Below are experts of layer 5 (counted from 0) of a mixture-of-experts language model. Rows are named up (a neuron's input weights, with its number) and show model dimensions 0-223. Each number is 128 + 32 x the weight over its row's rms, rounded and kept within 0 to 255. Numbers have three digits each.
Before each expert's rows: "comes after" lists some tokens at least twice as common just before its tokens as in all text; "gets" lists some tokens that make up at least twice as much of what it gets as of all text. This comes from a sample of Wikipedia text that the model never trained on. Tokens count by the router's weight.

# expert 36
comes after: "0", "1", "9", "2", "6", "len"
gets: "9", "0", "1", "2", "8", "–"
up0:143095105172106171105109086131114139102156091185127104161167141101102056123143163176186129127136105123137125114116082148122127072116153104089140111136122180156107104143123134129111106117087086170109152121096104116092100090146140106114128146135130146133079122111145145189089096105092149139180105103106072193103146074058173110100137118148164147057126112062163126089118075089195174118085143143119105108130126101160123167169134080146069098173200172153102163112113108128131156136165185149093140105205107131118103167141136130090124153162101099152183123155147194155092091145115162113117101096103114113125076124134160071168122113070134142178122193091107073119123136136169200174045
up1:168120123153142155112123126115203152138178140121092105118131090110170128182132145124146175137161163124125116117167128156116173159067153104066100121134126166123122136137107106110141118146162093118128192119104053122153174174097149142077119081198137120158103137086136141137110096128200109121097143144082094152130107141161109101060126086135170158118084132112185239177128161137148137163102056117112068156099112129142179122099091155102142058113151078101160150088093175154116107174158112141089067122087097171162141135083130148141123087184153099074118095123064112109138168133092165112150159146080169134095108090219098123129132138137085085150120147100132124139191146124141144177162
up2:077191128171137152044078130091113124172158146113108082155101238163180123169047137161158066154118127131127104093104074098133168135190110228119097094135107126102124076131094110151133139182103182070112196113132127109054148143111186121117128121083157146142193148196145110151136096169113159110077105102141130124126135123130132128068116164115164152166154116133133173148154100162116160128106145153139135110154049127138093090152101107109101077135100135132102144110133176140148108133174136174132123124148119130134083117157139127106082109128113131172112117148132124157106111158150149127163135117147147133134083088064170137165123090123135111139141106148119163122114102235200150177123
up3:113171103172138173086139098070115144131142125110111115103134130109120120176176112135169155092096143158032150187128115121173121158132130185138175110118160145151101139138171136105058163152099160089130066135131117114141161091164124121179153134103166144093106137081145188149105140155165171059080134118135163122130121106098156114173089122113133088057161151094111191103138144123053081111110145106171142115118103140161131069167148142151103138167170165107112124161055094081133169155134116133136148028132086117151144081154137115184106068166096121103110083127146098172119115140124077049123138144091106085087103091100091123130141172138148119201070113114092134155122145175131097147176
up4:124100156152148143142127093126104098150117149123151117131140083131113084112103193130145143161161090149101143169131142101109070077178126122144117134129121164136134078087135148056140139137084105109084133149141080123114144149126110092055142128197208134147114108133135171155059162091100181231122079105138088134150141154166108168078182055163118136140149150087135136087113145080096176141125194105136141067165085147106158137114100130110132127146103131131104170059181188135135136136051147076146085130119160102164114103116130125149099130171158158152145192112164116074117105113087107148083142080165143110117132065157142042166155100116145133099145060138130129156121127098155070129082
up5:117148159095109122060140163094117124109127110150134099140113093127134143109176068114100111114158124096110108190199121091165067101116120186139127131130108072127099042134147158144117125096088120122185070154146109124117099106120184139141218122158140077099155164167115136143129117104119134075127153114161153121085116148123140173157128136111124117177148092137103141097078103155096185180157097102123143137131127139091162096142141072112079169138104136128134072170145080115145183125068123109078158129224141125088117092149135086093165094118124194141079159150183142077106109193125166169144135203105125102099054115202099132140122145113146089101145145072101115124158131193143116181140

# expert 10
comes after: " ", " (", "–", " $", " #", "/"
gets: "1", "2", "ba", "eti", "mit", "ma"
up0:123166084143192115112075113120009094134108155121120171105122054137122156093112107174079091105143167107154143116161131126159066160117084123108170126085116156164128115112135099135046138157087111098116113176084121130118100146135185116123139070188125140137127131141125087139164111116110134099087121130124173129102098117127122164121179169137155116128126107124085155131133182105171174072104129142167118114137076078181114134078134142190078083144108106141112117130161086122151162111136142161127145101131106112131169135115074141135106141168090174178177146118135133134148196125148153088136087158069139146157091102114085175208086146123056165144105026035120095121145130124138128136151
up1:155135089152070159141170105134124130065109153188182089102113088108142125121108158122148132133111205131177109144158124159136154138129108125078149102119111152107134141142177109070145124192156130187083085125111112100090094112103110097126141111149054145116120184124131080239142089131107143121094222203139152188208175113135143175024144159119173105118142122153135131082088110172049149131130119149142092142087140128154140130131139133124122139179098140134174144114099135181139140094112094112125064098191116129071124109121159129104132154136114148164134127150151113100144136150151061169104090143125133126062137131111118129126111090119128116155145124100111203146062161154179088140123
up2:149106091179147133058105100094140137155089076121104173133147182133159064141109115086124084138155047154144105139151115110161135168139164095139109095128108125106148090134092151148123138103100113135086115134141140109188168148158194113096113137173211154145163064163153206093165125131105151187106063086097098222079138154126126153128193077118116074107134113150121145153129131142085136164136158119140171163174138117153054100125102122147124112123121133178100148118098167113148136146128111173142157160149060055145142149191115146179214093154115160142141179119125124083116068079151116135167128126101197121114140137152144124111162176079148118160106096122157157111123096164152140152114
up3:125179123113145107130139109154144145025077130142173105079124124158143138141143109122041129140107137109114144147107114073173117069166116143147091069131106156100156059101121146123109109192166126159050110143138132129156179126163191126135121111128115123082095147153123117140136105066178092194117096164069150151141098142159086134156174142134149061114115073101115132064126179126140126160119126090158120129147101103161140109148107143092050106124127170100163089085172111127169090090125127164129116102136126101124151106129092112150102108102120148142100173166104125190118118090138099091076139158090109167172047137062119149129084129151132187156058174113078046094148109113107120172138
up4:166130104130142124161099098147092164151164184101114156165112184133155088170103097115126115160124129153156118179170119113122062060132117090075160115129106065091148177143112131112137130106195125143126158130143138130132142185155137136143082117091115111091085186144149105139189107147168094127074153117118098101146146174094115142148174118080131209115099136206171124113177116128168164099149154156117078125152129140091173206153128150109148118115125110156099100149112082097148114124136158059122061073092084064121127176202159034116106108120156186075150134118124115133099112135107091145080107140155139114121148151100060127105144121156091141208130101125173093111103172106163156094094
up5:126145140097116133099122051129172188126132167102154122160081091117109159142108097116092143140069173096193157141174117127146196119113162080172162190131108160104089130130124093142144179183133135102167108136131110111159071130124112120111150115110136092104195060174118120117188112155113099119124089181140097137108099109127120125093110196189140148117117138150129139099181127181054084147152142087090134086115138126107112143046140138131139101079139105100167138106193075126115159128146118123254100145131118124127113094105107131159094145121091116135187166110100134152161102141057125132089130140111104064085150182150067107115090177112159129097122055127110155080155131159129126097102

# expert 40
comes after: " |", " September", " May", " March", " January", " June"
gets: " ", "1", "–", " Died", " Height", "aged"
up0:149141091145077146173149124137134106077141164128091151149159148137146111122085136131120133150171044193070125121158108125143115161152120098092179105156198078097087144105151105108123223105163147185122146100111139105118096105168102099098160102078074106169141149121159164114020107179098164144169222117129165162109140124144157132168175070135145092130078072130091146177112109119137120111093139179195093160119150101136163153099145123125149140104135143121105089178086088155122150181172170141166109127111136108130135119092128099130181074068116079200107124139146118119106136121132102132138190138106172147164139118108093160173134117152136175113141111091111133115171145090156108147201
up1:124103091134102175144137130107063111067167129120136169125118148178160144111121078136140113118127125142122053110077131073137083132122147164128171104141142133201128117174158137155084133098176164057169112144130082118119134189157119114145152088108096094161212112079133134072130113097190057118126156103129106128109144149159059151179094093113167146127131102121157103141116139131121124126161164102150143116181073106083157097134102148158119159099115121077092005133129163132128118179158174199103117134179135145120131127116126110165099055057154183210093127111130149133163097070142150158141141133119165163108144135088120129135120092133146155154072077098137137130124076161163142098143
up2:170101132121093140057188115166166110133132111094102169113131102126155089120199118157100163091145151180162135168107158172148067124156143113082122094127130082059117091134119129069136121087118113136123103128130085109151036119184195171115144145142066156134177125176141138139143176116085080176155121087155128108149059155050167104158100110136151131139130132125133146082127119128158115126164134132192158127133108144132155144114144156128094151157114134112172088094115103128098104125095168157134146161152125089114129166103141153094116172110191211134158146081076090137186161077141127180151129142090140097139113177199064150116116124191157158122078130121174142113092124167166147088196
up3:131090134086135179155114110133111178107150163172124045092092172142092095188145171117124104107179141145112079190084124104104116149122169145081159148122146110126064146060120177119150137154070194121119140122130070164099075116134100105160169148103088113127078162143153151094092144173074137139166153156161142135035079130170169162123166126159174144069186082135110183111121117162109108143103123122097168123170091154176146097154087140138128128131124105052133115162114133180158113089120076099139094106147110116110160143115106076088160115124116095171069172120102097140100085177099099152165156149181132085102089155084188116121138096155104136111169094125101137167111139153116138185115
up4:134114083162114145133135122053081174161043144136090156153101127096198158100103124113141144155137143104068118095101090120074165149129142109168158133089140061072116101164162146120148098120138124112174107141123090095149138167156133107096073125108083076141095110128121151098139117100179134118125145120149113133148128129166143114078130134110142170061163126142131220148098133112122151168134162059132129183130154089095109138147138116154096135147111109121117123101143136078059172156135135117176118146150137127104130138152111111172191082154143172095213121190114179126112164171133163118171120119064185108118177121098129191197119209102119120167178064166151155154083155161123101142184
up5:138079163094132112078156135068164098186115107120138131125142165180155122152132168145117141099100198062162096155081104137104128115148093153096149020081096130057134155110103149086128124111173064105106153123064135147134145107081164127125108140126116214107144092151129157145151140089120097182102161150077094141126144131086098127119177110097134117115044125153141173158151150151076166152066146153093133128143076146103114105091134114171102109173127141094141134134079098137135108124132114175178211173087122122123133118144171128156138190119114141168146126164046100164172083124164155158104184176123161117037136117160113108114131116134096134115093090160175135129113163145094133105110

# expert 63
comes after: " |", "-", " (", "\n", ";", ":"
gets: " S", " W", " F", " E", " D", " T"
up0:148149138086124136147101075202131125102135150118115153112090127128105119080111132082136157147169102119126123116131075134104191099090090161084161130181128113165197144100140055131102198097111152159134073155133126129174123107124151122118102142171142184087176135134134131116160126165132138102178118186144092086137109124091128181145105145153145120166074141112129101124093148174100145141073132132125118070115084120113154033106157131103117070088102170081105127112124075143101124102172166091156112137099095131144156075119052130167059093124110108124132166138148156137110151195128078100127126192080166130064107110218156111109169170114135119159168143152028097081160160139130140106127
up1:119134092053068155144191138119104200121123138160117110070117132130173078140119131148200129086140107102163115124110119155143133165147087122119126111174186141085164129113166196100144119186145137125146124174111103121110144117165117164144140076134177193093145128119127125171158094162124174044111082141132132162099142117157062182162125159142183149158111152114172161109159179115091099171097143106209142139143164133107140090135170134099163118117095092118146106137118135156105123122155124137111137068153145116143102139136143165119091103150068159088171086158185143168136112143118150075080196131078083102072106118167132100148164069118103127235147115112107177128118115126194095129082
up2:126057048108109110161094160087130109167155156131194134149077081127128120071205126130100076168106109138103129137110144128117143088086108123138057131156135152123154143130138166108122143132163210121134096131096127136147097104072125125136063114151140106152099108117141121108090133056140021131124075167091096117077142133085134139121141108170153120093112124116123141189151089115139105073096104083130113117112128137151164106123214157141109124119133152060170135172112110123169111095064175047119116147134093072108100105136188077108137139104179122140106131090055127051108123093144129120074117129156109152126126143127181101159077168156119098132140125109128119051098115147105073112122
up3:112144156110137195179121117038104083118155108138154137112116149138096169154114093106192165150150091139131117197158100090124119159123104132098045137154122102139146049136138062067165103116159148123108123116135129158151111209112109074158091103117077074121188122100129143112122097150064162117123128161102121103147032160142120154125150171138131155132067105128185080126125123120092105100218140135096095136145120158166143065085131107118112135130125117135122112092169187149155126118151187098112119114155141190131169062133109102086153123120121146149164135055055206189175148163108095092147101113096132140090152130081161153100108142135132119119129147107114131093160105142081127122125
up4:121123088152127203112162099131125120123091157081125113132189110145136148205166119134102099161087128147132153112095168117228101173105097117129138078140091112088130083159154111143101138095142116142100088103104142084068170196161171106117060147102108114085112141128120135130128169108106108107068186138092114185169121123110162116130125098114114134077129096104131147117111167114137124111112107122209068165104185175122120148142138076051173168133133119157149107102144123081187120147171149113082087105160121169143186148130148117212196108171099124178122128109055100133117140142155178149121108144139097099063139172191141138144113143109096150140122071124152154100170139098087133078159
up5:111113075151129115145156067135104150096109101216163092157117061131130148120098122131171134174158125084153105112137178107118094146105131125111159117089146101085088079184140138134145113125163128149132098149113100125122115149146134119132133139048110168114106090115155128132150056150097131156130155133160160144160132084058149137171133160096163131065148087148087125115138089083138176086113107108127098159145127132102157150201040097097127053097135148154135144153101120093101115141180119187115054089176143162112098151129099111070198107106142111126129113113128123149147165128139171216125093124184133101155102203115160183118076136101108146107164105145089093071136179163139036120130

# expert 14
comes after: " \"", "-", " (", ":", " The", "|"
gets: " G", " B", " S", " A", " O", " C"
up0:181130148108168112076097060074100169120168116099189143113170078117139171092167110175110102099138080125080110162126135176159145088134189135111094113168089089130101145158119127086116122103131150134100140150137128139151160119140148130103114150187073086144069191121142160096103103098131169192139114107115121115135118163140134072110158142136134090123105171148134139106093196127125159148160109136121080138097095094132177131112139114086094159138132194098170162078123133101071185107071141066139122068117143114154149117114074133149143100101147155103016203097140141098184122124118135166120100129155158126088156123174098092136120136128136102119157128102154050021132141148071136157127
up1:090139128122126108100063126105118168129152112092178169160176084173107131112178159142148083133070059173177120172147102128092130129103171197135159135155093118127125167100162111081080112127145133106105110155132132081130109128116098106144127149106139127134083139113133174089137212069087088133133094156124073067129151202123118070189092166119151106111131120097137142182091120168089099130150168094132127135138125137139146176135181138095120094071137138122162105115127194095122190114108139106112047080105081119085159110156146103125214097068134132200154109107117175168100101115142154168140113112178150127100137119116139099071147138120157097155130067082092076082149148110158106074118
up2:051127136149107114106098152176100133170130139155139122063085143157172132076126151088150162098071126232138130143156073131104111107154208098130136120087062138128103103107079164112112172088128163075098099154127100148156163123121167130159180142145155139096148152166130140137148095115129159145144157152136207134137078088106096116184126191139140228151143158105202083170128130128184134106147090118129106113132152120151123075117126132124141168149090113108079177100170098155128114144158164151127169150159128139103145114101101177187158125083096159117097145165121096095156159090163134107136162126132155127087101099189097092144168133148119110110171108104067137129087194146166118210143
up3:073105153151142115135140163157106118126117167159132108119140162191108127158147146107117126126131120060085092111136085085111100135178159095179090130069151147123094119072094117117135127121160125156142164139081093085115178099138154116125073112122179136142199148156151118163168156163145164115116156113123151122182123088142140100076193099127158119132132135164149160162088096147103092125115114140118059141084106152129150153140135100148186107251090139140117123116097120116123157113184138122110076150118162147133089148138101163207147114150093217169082201137106120141204144090142093101130115112109151121119119097132084145098123201126037094127102106143133161101175112162169210167157
up4:125101138136152133135095122154115141145148162186159195118159047142149108109094138134112109098049102151181115111148161094144102169085159209129137136153107101135131103130135197147112109090146138067133152174135126141116119099072152077126165165146068182113120137125126185145099128086161130214151113131188141139101118181145111104135080137128160140116149138121128113127078128118169140183149124148081170128161094132181108150152095157136088174106164134119079159145129084192109179148180150163127112126141162102190158082129136100075180115081135103056174090115150152146083047167095099210096127136092132117167081088179130137155129141130153182107124120071149118104136106171144129134151
up5:121136103166109160166094134126082162066162064088171142127151118163135110097161137117133151145106067129088102114126140144133164211138143191086129108143131120128066123125136164127113126130084135122167154156154130102159059157134122116078127099084102177137087156074138139180095143116094127123149114139173123116154115153117152134174133112175166118144152099132093096124122203165118108127118106128141163110213111063085134184110131059131088048104162118066180126149111130121209137115074127182120086116156061103129129080184126130103179125074107119143108143187109123108110144131134183181091153109103111082146123195154160107089146145145158157143114066100149067114197120110150119163116

# expert 21
comes after: "9", "0", "8", "7", "6", "5"
gets: "1", "0", "2", "7", "5", "8"
up0:161168075101173144081111072130148092085182089120130146125102143141142110124147158079148107141181131209092160123132113071178099156098120149133156144175123102129140123144133118046182103155199121120153108115140149202166057179155149118124115142116134087161122061103138125106121148114140125152126131050138121103079119188126122083110138116195121116128181109089112197144142073057110162177151146101128132108116121142136082085129084124077115153056104079102064146142137155109125138149121150177131146115175097137177116176130129153127126106177099182194167077134144156115071161119138143092080108093114161114123114145107152128099139140152179151076155120080154100119155051102117146131147
up1:133141114220127121108103143136123130119122128104079125148119158117129081165094081084141182095135159106089104102134078165135122154085098124198136080159131119151085132128149156136110205178104132139130082185199118101171111157152128097146154158112105147109173162076134171162129153127173160110145123136115182119071139112116106093144133132070158189091088085170097164142140118109123184087135089110156123082183125147095104121136087135137140123131151138123100124125130130175085128166161151123134159117154122078120119161160070117135134073170101113072097057116070129145049184146113068103153155112127131104202132112162116125059199154143147121175058156157171099152150092148156060096122
up2:099130090084125133162122128145154122115186149093156149144103108118110159120146103145091117091091108109113062139086152148206163125038096134209142092111108166145142158086139160097097111129095158106123100201143097095113146171150109095111096158166129076125044194109160136181138149102049140123137083119144151131142089142075154149072095126119156112053150088213154140136107153087139168125073115122124075149086116141165141127136188160170180185183134172137168185152140148081142115108119119154169142115215117118164175102131160149134125140137121131153134160152136128115174137123127129097131077154180086146131148156102151149152109096130110101191130132105126165126150190163119091086127
up3:166164175138147123144091121054095079081105119113144119102068105167104127102109140136159138167109119184099144170136099108126176136120087090103131110122118096100130143086083166105112105120152098172121110141104111158112194113083125096098168124117124171155147066081117147121094192077121155123113171143119161144154133148055096154104145146147152130101122148085198102110119152121070194104164125125098146125128148139116136134146077136102125130098145111110178135095128178134156168106100175067100130073101072153107197105063107099155188116132164136119182185157070158105146138190185128127092145162118095136090127099120145095170181161098160138125065113131100124108041182059160079153138
up4:108132043094128160088107139150107102126177171121111157145172160121150149142101097150152136128089131081161127120141111065123112152096181143185211121139148094071156133090133151130087132167168110127139219121138096077082190161102152138165102140160151109120154116151138111079124075092142091117136099169102141143092085134180142118098124148121141132096095118155144212150121135122097151156130121037159141127065169118202094151112153146154195121192127125090148123122079117122143133138164106091129119181178150203166134106129104126124092122187090124114105135165165065122146126102091170143139089162126154118147148118112123085150093196147044132123152137134031126152125107147130156104152
up5:111113148182143139138105052080168128090122087107067128144134083139100149050157142198126143127104119131162118142105142075095143168108105126121099111164122141098162160128138123115148136146146170149126072130150130131114132138148093123130156136145142084129077117134143185176156179152107102174100143093138071165139142153139167116158140101139152143067159110163149129142148182125127136143167126160148130138165164156216144109123116114134166149207215101176161197137037120160167183111191150135120137137136097112197136080134148102124113167118139088247127168168129121100045120099107103131151122064130146129125136111083092140196117091102088118109094113110155167164083165117115128134128

# expert 91
comes after: "\n", "==", ").", "°", "-", " /"
gets: "==", " |", "\n", " in", "–", " for"
up0:153139181153083169143106158064133150086162214146116146191113098109141123098142096107106112144140150112110180172153138156171132117123120207128144111141129097140092169128136148185168127115139139128084057149121128118169095115094146123130131134123129130133194200162126142150117125125098122091126136166121089144133081113126135119121146142151168116129116102069105158061160120124137162085096165140133152080080152053142159173142114094195137122067108122136110155040156050149122140134091141071121149100117144125126153130138103151116203172120200084152071157095160142122093211088095110167121147124119134131140102084123117141072112191128167105168116155188110065113170144123088133182178
up1:132134172164043115112153126120130161152142102128183122108103155137129154148134120072108083133129142142107092144142130121080136138098132124135119122050074164093131136092109169117105098076124211164112090189084131177137074139134158120140099193125121087111145154117175133138131130085132118131108072154106147108105051157099119131142179165141145179092191152086130092177102118161135162141125209135065117151134140129167130131177091143130138145171122134124195140074150161102121116128124157133103156150145177118112123114209109134127165069018177187132112143177112141147117111111198136138082126122103110114189141153170084168102150129095085161084157141150065116132097135136130186128183
up2:130127109156109160181111121194140137132057165136139111120154140142155079094134207166129094132081119094138134136128134082086187118127104170139150115118083086120099140142196153148097051139124133112083113094164132122136067074176164132100196130088081121192139095147129146115117199107100146149115107095155143121156165088129083122161134129202152155170105097095124190084175145117083155083139144107131071130132109126162113121117106164104089185195095158054082132149183075105186161127130128198127097146200060111159163138119146140164137107147128093162093104117125130106160166121172123126133133098125110142122158117155138201094128132082108162101110163105189107070117118111132108152125
up3:142173103119108158087152102126116152085096098165153144155154131126134125176102113146144120166138129146169101129093085145152137102064182142136141095125104104114177124065205126112160075169145133146078094128144098145096141167200105120096069143122099138110107153160151150141105150198103189136117127090137104144184141055132153196027123112156123236100159076105123163132095144151080202166116141100074124125152125110176167092174131099143167090109110167134125060111143118090121102143085101163136070163156133168148114113127140115162108140126127095181099101120103109127108213116157125106101119138132153158122120171129152155143130116126132158158114096116090123133094131154178139023158
up4:167132161056138155147115064093188117211140161052152154146120148102125130122147131107096163172091111113148127138155078155166130119111157161155193115170151166148151066126142159123131131101160141109142134122092048163067137177151083125128135119127144128142156125071145173157127098102081077086106087195126187134110101113131119112104115121165148142111162147145114189157122139107136181171166153093114113117110148086078128144150136154124062110111177087082137112129156081093160122123102121076191108141201129133159149134152105113076149062129142168102084100154097166103171125133199171104112123162202139090131114147139121140179104149102109076129139130090141167120146141108111032158098
up5:154095221130094133127095155107150144104130116103178166122095149102092139032158146112158120148135123181107121127187146052103061073152218137089124072106146092146157105129121112125131099124146127114155122148158170141064115162136147073117149106097075087110139087144117120086058172122060089145121175118150160100177120160123122125160090127151136127160130069063165104138128139114153141157087150081158150107145124117162136203087136130115153135137106144116077126097125149134106114129142218047134026109111170128128165110108156103111157128152132105083121138055136090117137131215109137113106111125096108075124130147148116124173145166150134133076108102085137122150105122121151155112164

# expert 25
comes after: "0", ")", "3", "1", "5", " —"
gets: " |", ";", " /", ":", " Player", " Medal"
up0:081074095092144178107170157113128123095129133146128174073163117126076110092120134082157114135148158189140078171113101141178111134137173148127102131124194063138049108131105082118130157141182125148179167136118113128156156145088108054174097138124116146133162127131178174075082167069119112126118143112145138136165085115139115127135191129118150113112104050106107100114064153112129108116146105178080065111120104111163120173144164083158103162165127090105174123092124166174120143084071115127157092074141123170115157129204120113059145089114159166119169204117119104126105090132135050145143129179173135175112100137114093114099133164111131193150113173106169093105166121141167156137153
up1:083111181138159159092139051091121133141089162115131103101102199176135063123157141076116135082105080173138132129132095119108157116125149092110124118016145128141108112116181143150050123098094159127133135168154091110114112154125172056107147140218118183145152100158160118157164213140051141179104122123128112133134069121099138122159149154133195080121126126144125117153106172199190098114126139103141137145139130201149139107091104133112117114124126098127150144137117145134126128135144185155127115116135122141205128096126072108155118082107134108123152115180127195150118067120115157136126123136090200133128106149120125097163208143102127181144116098126126139068104126178197121080122
up2:144146126138166114110141088110198116153045188120130095066138159109158073166104114094112109125129173103171119126141162187155102129158140114124196166124103151171161129130137154093092084172174124123154175124134070206173140109142119131130117147095139130127128122109185179088112151109154146137144094116112133162123132137119166116093101092111139121122144116151167233104112120118150169128091118109080123101176101158133168109124122122099092148093124157148179109139162081138154046119141119146173117116158126139178130176101112172157102150141175141132067114156108132127109102124161139081130194100113129149073087156066169076116102148103135196119143047185135091061065135205113146105086
up3:167150110156061128150090150136117161105047196115158098157165172157135118122116112140160137147071153110113119105153062085165109152137174181147138147116116158108076148073130167117114103078139167139159079099135100120055103120114109157100147192171150082151133142095138142124125114127097055105140085106140100151061122167120160092132144082160155159095120080211189146187135136119129102205085110056132190104106135132107082116101091135114122162157087151126118142106111179177070132126143129102091112089120090083160099159147137182090181115158198138142070168159122129123125173166115185162113122180110150108147115102101125129120127101103137159127134156096134145107133166120197158094131
up4:115128140124080154144144125117088200150117146142157167075144175110103128108162129066126093146123120136151109145140154116163141066142148179139152086135154035133076089167143124144086127078132126101178092156132103109116124103123148125124142082143118137140157094149168145135139118077176192103166160165117131187139093197124172190133109128136164091107107110067138101101106118130116157185107108121162140160175160128181104145142091184100145106068128100147148114098138128188124163096184118161083088143129128171112143121050115154122119085114130103104166153149120118190099050222169108192122141188115136095152095158131128106179163184177182171130102120086131166131071153136106122171115
up5:167149128103163092107128118106159097120157144165099177114105121194146118148124111058187122146086100206128130117085154129087159120105077139109146107107088105157128154143117109113125124160144186092115174124121129142094157127146116129093105152133119156153111120132142109166123138150179153224105108133174152140102092095081187060109129149183142134106158159104173122109166150127120126224099121088081137095082101128134141221100133140143181202105137073103127157117138142139104118101158130161124056076160142128130149083122098126160132132109190079098136170141119186174151098111135155191133139131145114010162135139085095141111141110058137110135155132152101115130146149185151146122052